Below are experts of layer 7 (counted from 0) of a mixture-of-experts language model. Rows are named router (the router's row for the expert), gate (a neuron's input weights, with its number), up (a neuron's input weights, with its number) and show model dimensions 256-511. Each number is 128 + 24 x the weight over its row's rms, rounded and kept within 0 to 255. Numbers have three digits each.
After each expert's rows: a language model's description of what the expert responds to; "mostly gets" lists some tokens that are sent to it at least half of the time. This comes from a sample of Wikipedia text that the model never trained on.

# expert 7
router:129129099147129086144119141122127110128162130134139124076130135123153120137079106116102119153154152123113145126107078120099176110119140133097152135130122107136166151120131185126131114128169152158117133107125162152104095140139116120119115163123126164095131120152114102084118118116143148112111174111115097113143125146141111134115147128172096133117128152143143155097144104079141113068108168120129133107125143097119116159164110170073097121140176115132127120151135109140139185132123164117151135104166148126144141130086104077108084180112124165135136163150161112163120105132171119089125118141134161094160093105114095138123116137170095152077078130108103161114111116102143132142168121111153154155120146124148140117134087128135137100135120175124161125144111125118125184155106139
gate0:100154118177098094121135100134129152114125130098096156132123102152099110133141111160129150133138107109086102133092135120133122148135132133102175096112149105079183106100137150145150115097135117144130105159142143135145162147090123117175168135180097156124075113179141146155105105132096136150134134078155112104115107132120119117147199129123118124164168116101086141090141160110108143124132172150148163140154135137114102117112136112128144124161139140124107101126137155124140121137133089121119122156095101095145096092085131122110071150188124126127090093112083120130090104136123133131147103082069203171159148141106133136154133129112167137094108126147111130126094134152141156158138157121094107117080147081113129109175112169124151158136104125128115154096129106118143119088081110
up0:170089170115130099154134107105125128099155130137158096116073143176137156115126181124123137122137137133157107131176108096145105113130154123152109127139096128149078170156119107115162095140108092087132112086119155118096083104111120122091126146102097109141144148137131109128140122113121192121132150133136125137115161170122128120161091153136150113089113131092143116113094072111148143098131112159127114108117126105103162141119151097128124157085100121142140143105143054150124126116097134129113110089160123145119134103174102126125162115104110146103141189124136123135175110137114116083161158126134145123096125102123129120125104131129141086118111148130133115147111133103128092132138153132132127139148092102111149135153146136146125102136137111139120129156139147105146134099116103
gate1:140116135146100112143115120181102124128140156064125121093143142117138091108158139138148120162144139107162155116094153150157119128133154138165146100150115096107143151114138122093167125119116108113145102119124123151184099113134145123151150092138139122106152109094117099185145149113135147130140104155135139109126091135141147166095136150131168136164128123109139137094149164167166105141120119112126165136177138109111100151106110146109118099143158109127171130122082102140161109107105129173165107119146128131115154134135119133113152158158143134163089147109103122170145106145122112155126098146144081094106104083133136094147101134117106195114099135108115155154124144117145112119148169107130124139139163153124135120202154165151164151103150108114126143147111140091152136077121144
up1:135161162119095142136130128092162106118144140140122099120117129143136169136088143108143203129109123133145123153136119143113147138123156115155135148149083132135141118160120099114088127188094144177115132117134174100093131098124125117104091140140109138113105157185128183111133145152144138120128142113129140167095120149132106114139109115111108131067119142151151088176126146122090130138142173129147100165079116121152148140150131119149127187092135134153105128089103113089108156140137119096160134175120138173079107145102141153138126157088128115129132124108142090114118130119151133086150171129103145146164119163141136143114117127131158100153090128128141155106120131070157117178167104135143139100126147127115115139125183119082120115124137115127136133161134081150113103163150145
gate2:110125104150111133114138117119152128097150132122094115114088173092131106072156087172133107105158129125099086115125125111120102139089167129138124133130154114086127145160124095119135138087131153152116135120118140091136131138111110120122148111142166115160158085095117129154125056165151091096149113145144124156164112144145148139132139094135073123115138140164115101067134150106138166138144147143062110138096155115108128163140154146160086120166131168148123126131118137146100090126129127139120081140090084160156127146121167153110059123126112144134151096131121158079124200119105109099162122142098178121077080130169102125147116124152128112131112143126136124179123115097095108127119149115151133139080114119109175095138154135143122057108148159159116090124174120119119150126124108
up2:164097140103120129140138154150137147122125096135153119162175177134142130177050111103105170115093137125146166157130150118154160166158082112147167121094113148144095106122162090137135104137152092075118155105106135158106136127137119154153146131107126122131123113115171122152122142139104117126135171121134120093088113142045105113131144162129130121140124127137133164132155111155153127141108112118101152135142087096133111131122079129098111160120124127115134092140126122120148172107138096104164104090132143087144069128157112125140136138112147107108143162098113094164137114125123114179117140094126074109131145146089155162120150171121115139126129133126113166118076124111118100139125073123149126127116140125160097145128126144115120120178126114132113111106076117078113137107122118
gate3:153123110158148098144129136145186120119139102145106153122100093155125136132132122133122148112181130108143148140125149120135126103129141145192170165130149123150118164138145107123203121126133151172156142159128107074115074140143134150169101118113118136101145150129085095131128100131148120144126165091162096117122072127129139168126126127136085112118126137127132115130146142058134139149145107132106133148116138117098169125108164080123106151144156139139110143128145086128142153122129105097097121103133113121140147145136139084162101149139087128100123098141092088142128193142081131112127158126154107149121087094126142104107109133147082160137110116173149090137147150091117135134162125132121101163120144099110124108126186136164158140167165100131124148156155131124148149105128128
up3:132140125161082135086112153113098106125118117148118152128134117124113119094140113127158132113117120168086161117085095117147113188131136128094139097123166065155099107150104141150099163119120084068134137147126091162117158136109108133112080162150127098123137124110122144119147113100125127156126145125102093134137122206159122147120135106111130117139092115148115124109089114087159076120140158142107112131120120136148094130126127159131163127102109117120126131100105163172121106121077136144150146138142131119156095088114067135113144170110144117132125149147109105133103116105158108147143144155084122121115135143103127133137133116120143141155141132095111154093133095149122117113144152135127107167139129148132068128122152129110155137117129140103150100100120105149144099129108129
Description: Determiners and possessives before a noun phrase (the, a, an, his, her), the word "as", and suffix -ing.
mostly gets: " the", " his", " a", " as", " her", " an"

# expert 11
router:137140080142216133133108126107173108111088113171133127155115132133160124119143119094140149116112129110114174137143112148103160127119161107156126130091079136148105151131154114131093171103135129149144137104117150116081124144135128130102147126115153105110130129158077134091185119143137150126088124098144151148082111109132130152160110129114105145106147123168117105154177118106129137098126166125143126111131119120137075098094121126147131157104122110123110127163156131112158113159108163134074173156103134136147089119105094141117137149135120109115155133139151106132139124176160111117114091095110123136127119134129149120132114137078129113134108143103116108148092069180129120119157159136177129124134121119094132130147115124091152158090126132080126152088122095142132094073134109
gate0:096149118111109098108116148142112163136115136113111084112136144102094133160127080131149134086135129121138109198144123180073095149150133108165125103082145152125069098096136108124162130093068148146126139119140096118150106107129117117135143097128110098118118150194157148086160158154072137116164115142084133130161140139147121130159133081120078130161115181117135128145152117089151090130133145141114115140087071118125123113090141121161135183131145101166135179080159148127133152122112171125109128122088113149106128130112121126084114139146137094140141110127117150141140124142160122124133142101120144129128089132127143111105097098141172157096117153128094176148141124115121122143136116132145070111136094094109155111145091129150144126100077101161164118132126111098127097100106152
up0:109163126134111145134098152143092101139079139139093151118156132126140098102146124118162079096093128119160113146104153173108113104101093110155126158094131146145125163138106116112091144118143143116134115089166161120158086130129117098136172128099118137149137131125096175101119122153067106113172066157082118166134143124107123143133125124123143131149124129135130150150146120173110132125119103098134107106136118096110146130126106097163115132106095140168126079118158146154141117169131138109120152140186120132071135162097089176105114109143133106121164093109148136097127122093149120097140160120148118166129107136128126149107121119104150092126127131094140126143138117092115090161094135118100128134116091111133124099089146131151185185102112119139146169085151097132159119091079144
gate1:133174149159169173140108105165135136093099119114148118119170134096132136098146134149113131122142084123135205156139135161122098148166167155134076137143148136159122152141126161143140132119116144135111091137091169120087149177108185104111157163121114135114085146103122112150112163097119186110107108086090153145117141149120110138131139080126124153135116080119120121117137181131140155152093138133149125161145126161145124147112095099167074180134125081185154130163139170140095159123158110160146140130103117136150120065148128090147122115135126104119123107124122083108120094136103138123135107123163131119119123104103108135145120107101119121130119095087142092151159146189136088092130162147116137138158142107089100147151121109143138142141129136129123175099100111119156114158144098
up1:125143184122147180132099129132165132146137165111135157122145127100167111118097155108103137141132133143145125170110140110146134151140163123151143148139177103121148106087082141134107117084159150182104098108084130135123106133134132099149144157156149113130127109161133133106110138123147160164140124094139151152151092127169127140123118108142168119136098122124131130127176131128121101117093099102133149114120131128111145171112147100135119139126132119177133112146123117134146135107131125112110102122142108152183081102131134128172119115121129129132141097132082136117127145087108140115114141080155133191181093128108155102180121109107140124144113152115152104160142131112118110134139112125113136128139118145128104121177146092149109114126132139129162105097132154110070130122125102
gate2:102185112142152093106139086143131135117148123141094097121121115106162145076179103151144128149161154104142132131125125140135170111089142131151124140140094140139102144170129131133103160093085104088111139172131058120143112096106161079136110097139139114086149107134081153150131129123137098143113129105138135135147171081125126143157128090142115122126090147155129143128152138145118074135228117134119130165115121113134097170141110130105075091119143111117096162152156112106141144137157160112139144083105150139094114107110115147141089148146097153147103096100121080144163091124098168142120119119088125115127122118146113082135127124176120112107124129119157158144104106173073098095135115130057115142084097134110069149158117121149133126095174181094146158161128138132137144124120065
up2:121173102135128098104080124123108112091117144092117125136146117122149119125141120175150122156147102121166156100169127113149100143081142150142105099154108131140116094117123115155137093145098132121138165147144121075133145122104122118102126113119068141128159090121132126140146165143157106122157110114148156086136105132141150127141130113130159118147116141156139100092150095157120125139161133101089105173130116121134160110134155099126106112094136134099153082134140151139132067149152169109156101105131137159134141130129157093086079139114071127180110143125145088090144121171130139120141142126093116106092163122106117160143116061164142140102127115142151089110116124121121101116148145175112104150122128172150091163145139138155100179157131148142143113154127170126106143144109120
gate3:085110100133116121119136111159146057130109128066110095110161102151110131125145107159124143113208117167168129143123111144116160099108152131134137121126174162108145170117171126137160151140158144104175131142124105160120165141096120102142118112115158152166094118114127109143143143105100136145110138108149118137136118140121145115141096145108115149115138094158117113102126167137106113113143133116124142117108114177071114129118141162182095140134134119147166141126096125101113148121143149089103119158149091163100077171100162166126147125146129158172171101130109162131101129164153088152089166099111131097114104143188144146145135120133056139093125124106121138152149092160132106119105134132090136136137137143067127173100109123131132163135134094134101150080097105173082073114178080
up3:110119115145095065142130098159156128132099080107081101121207164133112137170151120167130142142200146150144124114141110127109137130117127143133144124126112157144101154080164137132128182175145111134132152137069160123121158171112115151140180102108125167131141144173145113173145134090127119130172123162147112161122176130138108125120117142123135128133149108143140138119143156129162087170080133132144160084095103157125108171150110156130158133124154118144147133140107118126123116142139175112126122153127051109131098136137118121109145102129134145148158148142126180142103112117096125110082140139129131101147113109135110124124134097089153090099159131135121118120118100145107105110080156130115121178115141116154122141090111130150135131114136094138122132072115090130100103126139122
Description: Sentence-ending periods, decimal points, and initial abbreviations like U., S., J., St., often before line breaks.
mostly gets: "S.", " U.", " J.", " St.", " special", " | ."

# expert 2
router:121163106123145137086127076108122125125136111121124131110127107027095104126143107117110091151115150096106086103119143120091116117155131195095104132156089144141080116147160109154115103113148147136122165103123137102129108137165147125163100170121123103111086123155106141110146131124117155136141146134092086165147126125068083120092123147144163118137127151139141171145137119100081143130127144154121078106106118160137110099139116160177109140140128128107114130139141150078145112175127108164134089120140119132158133106089112152113138103136136152114134085144153106096139125153126128112123123114144126127144082172140093114060103161154121171143118098148092106113114104097111142122155107108153137126108138136165122110123115074117122139128118121160162071181117126128144157158129139
gate0:123166151117122160105149133151138121092101104147086126152144145083088154151167107153118132100151125162053099143102139146131148125076179118130118094102082099135102120131130113135139136124119128141155065100074137163099116102158129162142122141167142155117155097163120104114156133123144139122130156118118144132116150131176123167120122100138091161131137110177129165150157132128122142135154111155159094129085167126164169117151169131118142126173178126078175119161126147065168118132132144111161148085128109098070112116152134164135153167136101143135125114115098097140128144150172166146144185110096120157153142081101169149137133105142114123124129139150086182132160177130091101152162114113134131095117117149126122099134175115137097147134162116113111129139119126095136140153111148
up0:134141127146119154116129151115136117112131092158088160099105101094167131147134135139135157067142103124126125130114138132109127124073169118104136137076072132154108149088142168184124126111122125174122134122133130181101159147148159132120150130152129157097132080147133144122108122067130128083125148130139142121075153175121136127128143146143137126129159096161086136119174143152137136166097139131138106138117087130147077075126109099143119145141098155130099146141145151108144107113124136139124120172144148139105126099097121164129137150105167161136151157127124149136095176101144121129125115098089087192154131072074187136160096148152110107129149152138133126122130157183090094147110107160106121126112130155116116122124121079147086118108087149151133127159162167134113136152135140
gate1:123166140128171091143133113133125164130172135119115135069123152146132094108144144150123135123119140167137094129092119121152151121076145124149130121132147120125149116152114076071126112122117146162168116159074095111131109169164134166106099146111149104194123156164114127148104141130105120130128086116083138141101133136088131118153179107162110127151130101169118156112132133140121151133155086110127109166154137156089166096130132141133157157172159144105157129154113092117120109150103091129102151118075122098103134128152115171095109121156147094100129119120157132119177104171126116152107102148113089179140142101108121161156144126109090132081166096125118116117124092161111163136132144095142120163136125116115141110133184093108096133135172107154121093124116125142124108160094112
up1:146135107139108130117145149131135112153103126156123141129167076135080102088110110118115135120153117120099118128126112103111140115111166135153118127125104109105129125128108129080150126139120138104134071139126129137136114112151120160153145104125121118150112162146151143149118088149136119122140114156167125114142100131160119166086112161114096115169136115081133161142130159109136130187110096096120130106118137140168080154127114114120115120133118178116113089113155160140167136149133130131129156103170116133148152127143158115103133145088124137139127138110112105143126122120122143146134144117162098121091105157178131115141143165139116126118096159073089098132116106113110111136143143152191109125178115079166124115158128157143144151098121159176130129140125136139139164113128105
gate2:098109128137144152132099133173136133097134091110089134184108125141131131118179170122132125116162106123122104131175125119133126099128151127109099089107125105140159117182116111125126119122097112127071101164107115118139155161146182166134115126158141130144158154120127151173129091094114094157169129090133126150131139112089171205165102073130120128108150152088134128144154141149153104142121148151122149141096122087181133105137094145110125134185142175109109135120146140118120171151173130124145135154134138127102117142168130156169120176080134141131094109153107127108108118129127133156127136076109163150136120149132140120116094136194124139089125124127124174133138130122152116127136157154135143135111110114121097120135124116101161112121119092172129139149104152139080143172110116
up2:146130134136127145121097191126135131147125128108151147130061111195160121121104168105130195051101080130145112126118132152136134145118123103170110116107076157075157120132107155147164121156137143126122126101120157099143141110115127134121109132131124131164145147147177112165163123088144136121124118137139138118138127157107121085132143171120139151151119093153116110159130123111104092129131147090147111158166144133120085130145152095143154132139124107104191141095143124114151106130138089138106136176106124114091162103130155125140116125106099118119113139109144170181092123162129126122089115135133122164123099078164133113172162126115163149134140130170107089173135156143113097103126146124127153133146126123138163122184123163125107123177153126109120141123148119117114105176137191
gate3:114169145134145082104134124127111133106154119114110140065137077131117127151162123162147162141134072169139124098133118114104115127127135136118109151147134111137125121144177141146145105107109131109104120107123162112139163092139108097129155132115131124104115104116120079134114118072141131128136118146162123119150154109087121162116145135131112124118115144102145130144124144155114144128083075169123116143152132141141152142097200136146110173134118179143113119154174095156093129121135124130126098135093100142126115158118116100103114155114107119089150090107139096137126136133131141105111181132085109128137153152129117129089091108174141127135103138100103168166136144133111110166149117156175148097107122105086062123097126156152067133082134144141160141084141149121131124120142180
up3:138141121122134182098149132141144139132087136132140128177127170165099144179145120080096140100103179135120128133122161123148106150114145141140157111127084107091078144062135142119109125090125120156107168141116147139127105188159137126165134141146154166131157093105111178145090099100123126181112160122129101067117062174105162129136115138114140130140135099134140091106166112126140158131131137099170114126159136136137133156110127126115110121149117095166105116108123145130147162128112125149193117123098141141086128099157130093150136133120100105142129133126108131104134123140148122167132129144150154136098166108162119118142147148118119083132127176166102099159162120146160150142112123129165134165114157104140082075138112134117141130102129125160139106117149092139129159102125100
Description: Common nouns for time or circumstance after "the" or "a", like time, season, year, case, plus when, where, before.
mostly gets: " season", " time", " year", " years", " where", " part"

# expert 8
router:115150171112119100091144117138116104113100119128144130133135133124164123118093122136148153181140109113130126121143101095129139107118121126137133131101102087122071137089116115079056076177139137122129116128116092147127161151126115139121117127114148110099127109152108105122134098134123138085152110160153101124152111155117167152106134156146141116148154123133144125169104121109106127150124137120124136096128112097138141137112086132106100091085138089125131109160149120105147177164130157125132134127164131157145069098164088144116137149069133158112156134116157104154152136071128098098143130097131131115113132132101123132141157037086096180115134156161129165118150140161126130132102111123153134139126139146131151146113104113116129142163099130125186117150140124115134161146116145
gate0:106109129124151107090129113151092178097130145112124125127137127080099152100123149155154095101095130141168118162124140151139156127088120166101149090150113096189099101114104119121149101156109101073133103118163128120115138113112124135120142121161133128103127161095140117119135146112126104146113073145099171123102138071100161166128109138144133140116110145140134156109140129146144203172117069105143112114119122125156098123111111081092117130108145139084143121150139108135057109090138120085083104122092127057127094095131122130073160135149101123100112147057126122132114111130111107179094128096128108100116107080141089139151158093098081135128130133127139128135136152161117127139120100135120128176128104128136117164100132122093142093098149136137141138118161076125129155173162105
up0:124103133148120130167134094139090150103141116104115114130136132112183114180090125095124144123138120142102161122110150126085105155132124085150125126084137119176149091189130186132128110161148129058144153159181129098106181107095137114151147094147157117139123124110140131160133136119153141121114071108108184141101122122119167135070096148134121126156110138139153136129107117156134170115109120105163148172143107188151124121122098116153143139112136147154155137092111121131141132106122116133113108179103095106063158129135104128099128134131109064094113127097166151145125073176134133104139136132145122130175140118091158133160131135096123108116109127123119150148115150120136125132119136142144121176159097111114108163108131144084082096173124132130123112100139092183148101121153142
gate1:145144132122110119116182136178095147066089115105142115133140142108139155176087145133167141120180120084137129130136120120148116070156118123166125136074093100098129126163110105133111115147067107117135089105173120137146134135107131104137111126129153131157164091128101101118133097140158099129171107124121103143143143135101133152089120105162121127135144122098137111127124119136098131148131105157173103138139130113120091107122165134107123131076147137114088093117143117126089096190116068143099174134094133112140105092115081127110156135125130088154103169105117141114107129134073117092168106178130142122112137129144153145116113108130105098128152148141149133086181119134134146135120121142187168100121117169105138085086115136163132125121149148108134170089172106142108123118127138
up1:138126146075146139119124147161147132152146140159086116142133173143131105139163135147130143130102131160067121150082109107159112129116154174115140124114103181146173130112132106154103125131130135153149108109086122145140115112186191127106161102176117084126129149127134116082124122167129095131166156130131140142126141136113107126083127133116143145134114116127130163086138122148148178144131103140174080127140112148143150131147103136116100156104130109147155105134152130130145108141159099135164142093122121158092114142116163117126114166134135130131192138132093137118133101138127149089144162141070142121159136122180126107166135106139159108138173152154114165124133115152092104087114123140150146112099101147132147101126143103096129111097091144141096139148118117089115121116138120
gate2:126120125138177119128109124137106098148131097096133088139135135132172178123153125100146116139152134125172097109149124164165111120124152086169145142125150097103152144126150074141142058118121118154147121109097114119128128123172178110099112098107116124119120108128138164121134153152147104138129131108121124141113155131164114162159140144129132134133152104113107145123119126137172132211085133140111113063144089161110120153104101115103158107081166157154179104115122112107129128157112096130128122094160099147116123111169159159160119133104096115144122124138114127123134069175099159117094120147135139130113137140137114130128164116129083142134128144108104116154103137096143107097089083103161157135121082123137097112147139143123146133122125157102136165082119103147091118140105127
up2:141153133122153138090119117134125228140125115131140166087144133086048067126122155128086152149121111128144135136121135131092152168099094158085101152112152123146091141122151124144135162139118119092159102113115155137110149170122131117143113144199126145095114110094143119182100132095074158179112128136130107129176100122144128111106127091105129129139113150148119136100158108117112135097144141145183120158101149164153127095170171146163113139141085113158125129124114144127136123088164137161139156111109151147169149144095149109110140120136143121089140104134132110123158161106114113125148121167121121112128144163175161132116126151079131086131127114137140109127133110156158170144163135134100080140126157104123144155174142125099145104092125095141127135128112140139150180108129088
gate3:081157147134116106142123105139181143112163094125154081152118087096122126088157109101112125122148104115131105137093121168117167129126172177141121093081138102095150094145137126140116118164155149131095107149134106105144137097124132142139150158091099133142120132109149110143121084135118130109159114110111127130130097151161145154038142115132111141164117132093145131127125131118123111113141143111103105132103093081161166098132132127097165115158144146125160160125113141163088114163113129180123127107145148142085130144110130134149145139108187145137110139108111131097083130112138149173063143129129126136091152106110137139146117130144097169147133160149083140133106140172105152113130156142147139104136139121111193180171119163127122093112176125102154102120168111120131128131097124
up3:110120098103113125100130165147119110130122095119123153153108130153173169120121127077082112134052165120092179114167115163147112067153141107117158144120119131125130165128154154112130142134139105173127116109130150150150120150170101086148156136141130115088107116103121161130154190122160144166130134131135132088088132146089095148154152144120113124104166118154151161060144117168174122107145128125148102127123155136136119103144127147185099125109073156141139109166167138092125121141142113090134126137119131101122140147179141122139119101124127066139151144109068156138112143088126107127124137144104106120150149146155155118152114119139152135121147170118119130085137129137111118138122071086152110156144103117156075090090172106120140140114114155126134151160105154144142138130102125
Description: Finite verbs and auxiliaries (was, is, were, had, has) and subject pronouns he, she, it in narrative sentences.
mostly gets: " was", " is", " were", " He", " are", " had"

# expert 0
router:146152138094140156121109112157139094090125116101160161144124150139142138135109163127089087122159128129118170104126132042134160117112124162128106100148119138156178116118102140111139159135132134136124127155132124097128092130139100130096157130080146118144144116178147134121175124112125132108146100125088131100116152152109149125094117143154124147075108122122144154136077129143126104095118144092115096188131140127172140147107109142109099132147118118111130144168164129110114128081092093132110138132149141118122163142147150163113145086149084148114156144134130093135160132153162108109134139135141133088148108132129148105102134117071136095143099136133132172098159121104150120124159108157151169152150121133130155105155121112139171141138111135136101132090119098137137068163123126
gate0:131162116137128156090143124123139138085127111128135164124122092136187145137126135139124152123110110117129114110172091128123139151103112093144098130163150121143087141110100118142161080101144105081134150102143132081162132137119101168125131110160114113127108161097092135141079098100100099126151132141115129165130118114122121094152156111105125085159104080160097109139155204101096110125136142075177133193142141111134155132115109130146123140166092145111130139134133132147129120140125101128112131126141107120134147104105108113106138129132115117135072107111121104162127092119113170104125108115114112136066117114128146131148139141101145084146078093151086126135165116107106122135131109155120146153169136116128164148131124150185091143160095156099157154122166122151133170115117164
up0:150148141124138133134105142120117125098111141105178112152185119134157112107137121135178129150107163114146155166154130155123147155142121149105143131136155135101127143139114131134084133119125138164171150111133130141119101119098100119109140127163110143137145118140137086085167119127144138132131158126108095106140128133149166112115151096135101116125136123122125096144124126111157137141150183140086163134090164127141119189109147114078134112108137096115148130137087131109102110144107162120122113095127088116118100149153094142083125111079137065110152137121185142189146160105092159153157087122168155140150115126060109118100147143139114169119132097139104097105104092103143148147140142131134145141126110116129119153119128137135129160133146136095118139124150131101110172126116132
gate1:129071157098105052112145148156074121115135125184114127148161126157090125084143112147118115140112135138125150172179133114155158093145171105137142106108144150151129108167084155100176150110129126146112092118128144140170121111143136122115156106117115087142143120162178106139132132154106162133153155099115158130157099113131108095164079137141112141128119151168127139108113167144186164096115128160109117132168129156094154135175119148101136128110081140121154131120158137120109149123138125140154136135143132109120107133145103129143103162144084142131087092098124119136164137098095137124093120123134141132136129102093131133104133074128087121154089095114103166094097139126123154091134142138164097114171066132149136138130137113165166094145111112079125126079145148168116083089137104
up1:152107141166131062153141123167138107117147113103118177137156112171104116072182109118121128142096127112140189126143119133124143105147159110146089154128096107126171111124099105091138173095179124118099070124119132112121095127124128115159191122160155112092122136140192117152100115112124148147139138113130151116094133127089137121090082121064128144141111117185132103119084139143180114113141119131089156132135124149130181159145155108149135121130107150125191111126152163112138134138162143126160118103096176165145167134127153141149124181155140136132142105111111097150148139077124149142128120106121137135141116125117133091101081116126110136130093118096100081154146123106121158116150141139143124145140144130129139138120196102167137119112124145114093171135167123138106121107131121
gate2:099083152141118130135159161088167121079119143111140102139169163116097086155142147142135092137163123141096103112121112098146112097153099116150171141106140147139167152113120124104130177153122128131117147151153139150107100113167139099130151113086068078117153150139172117084158105106143141151102091158126150136085168131084122131129100124095101121156140157142130155131112147163158135093117127156106140127119171149094147085131119133158127116122110116151119145130152161152145145122115101132121161142122131102121109125133153079118117091140158109116153128117128137125141128136116106124119127154148144118170147108137110124151135124130127135196108145150158150127185144111117118112157121138179102147164091091111125111083143122129157090124070108144101155104155111140156140140134109
up2:117115144140107119138150168122131131132136132129132131105133166094103087142122155122183141149130118114104138138101128078113166131120115110162139075143147132117125117078115188122151153159124140155098151116088124102163081115119143117170131117139139110136122142109129110098168117127125143143131113084119105139108160124115117193162121098109139125156139127117102131172149129095130159128125132159120152108099147110141145140155179146107116150109108082128084177120125112141124137098125156094120143163125066139079094113133143087150101139099123161129128095140153110134124163123124124094088119117117125077128105129147123120149136091153104129164116099177113089080143141100135127130144143150112102106098142100086105112078149108137123143129095115158109084145112101137113152154115127
gate3:162128130102121129160170100158179109123062109080120101133097172126147116158118165123129172150126065152105163067128126114143161133112134144142123148129124136151172129114112101120132144127173133163098129117182165082119091118141130152105142167156137145132116181116158158115130165095096095125115113147110127135158107136121132140095121098159108175127125104120102147127126140139133133157132106143146116143150171092149183091122151152088139096090094152188126160123120145148085124116132130151136081170131081106101097129163131125151106121185126162171139132101064137175108105102081129160148163092127106125109159161155155154156096158138137131125118124120094153137134134112115132098149131168180121132173097117081130129139130110130156098145146113138142122137111142137139090099152165
up3:191118127085127124176173101110128117125076099134128122121112159119129151150106158123143143108166100164142160082204095112120131115110164124186117112087133097118143142101132127155151107111153121116112124107116143121111112096179150146144145165082134095100131161123125137121108121105123185136102138138117150155147076130103151134113115089138075124155110149113164125130182131139102112100129149130132117142137122125141164112135170136111105110115118109134138167113154144128108130134123126154091148150134081106077105103226144132098170139116118156144144154100120158188128107143097121139119132109147154120132159137190152125136121120096151114110084147160146142138118142136109128119168131163161137149138118116105150141124172112103146122135133128133135136125103152088161089146146128
Description: Line breaks and table pipes that start rows or follow headings, plus the preposition in and its fusions (in, ed in, into).
mostly gets: " in", " In", "ed in", "In", "s in", "ing in"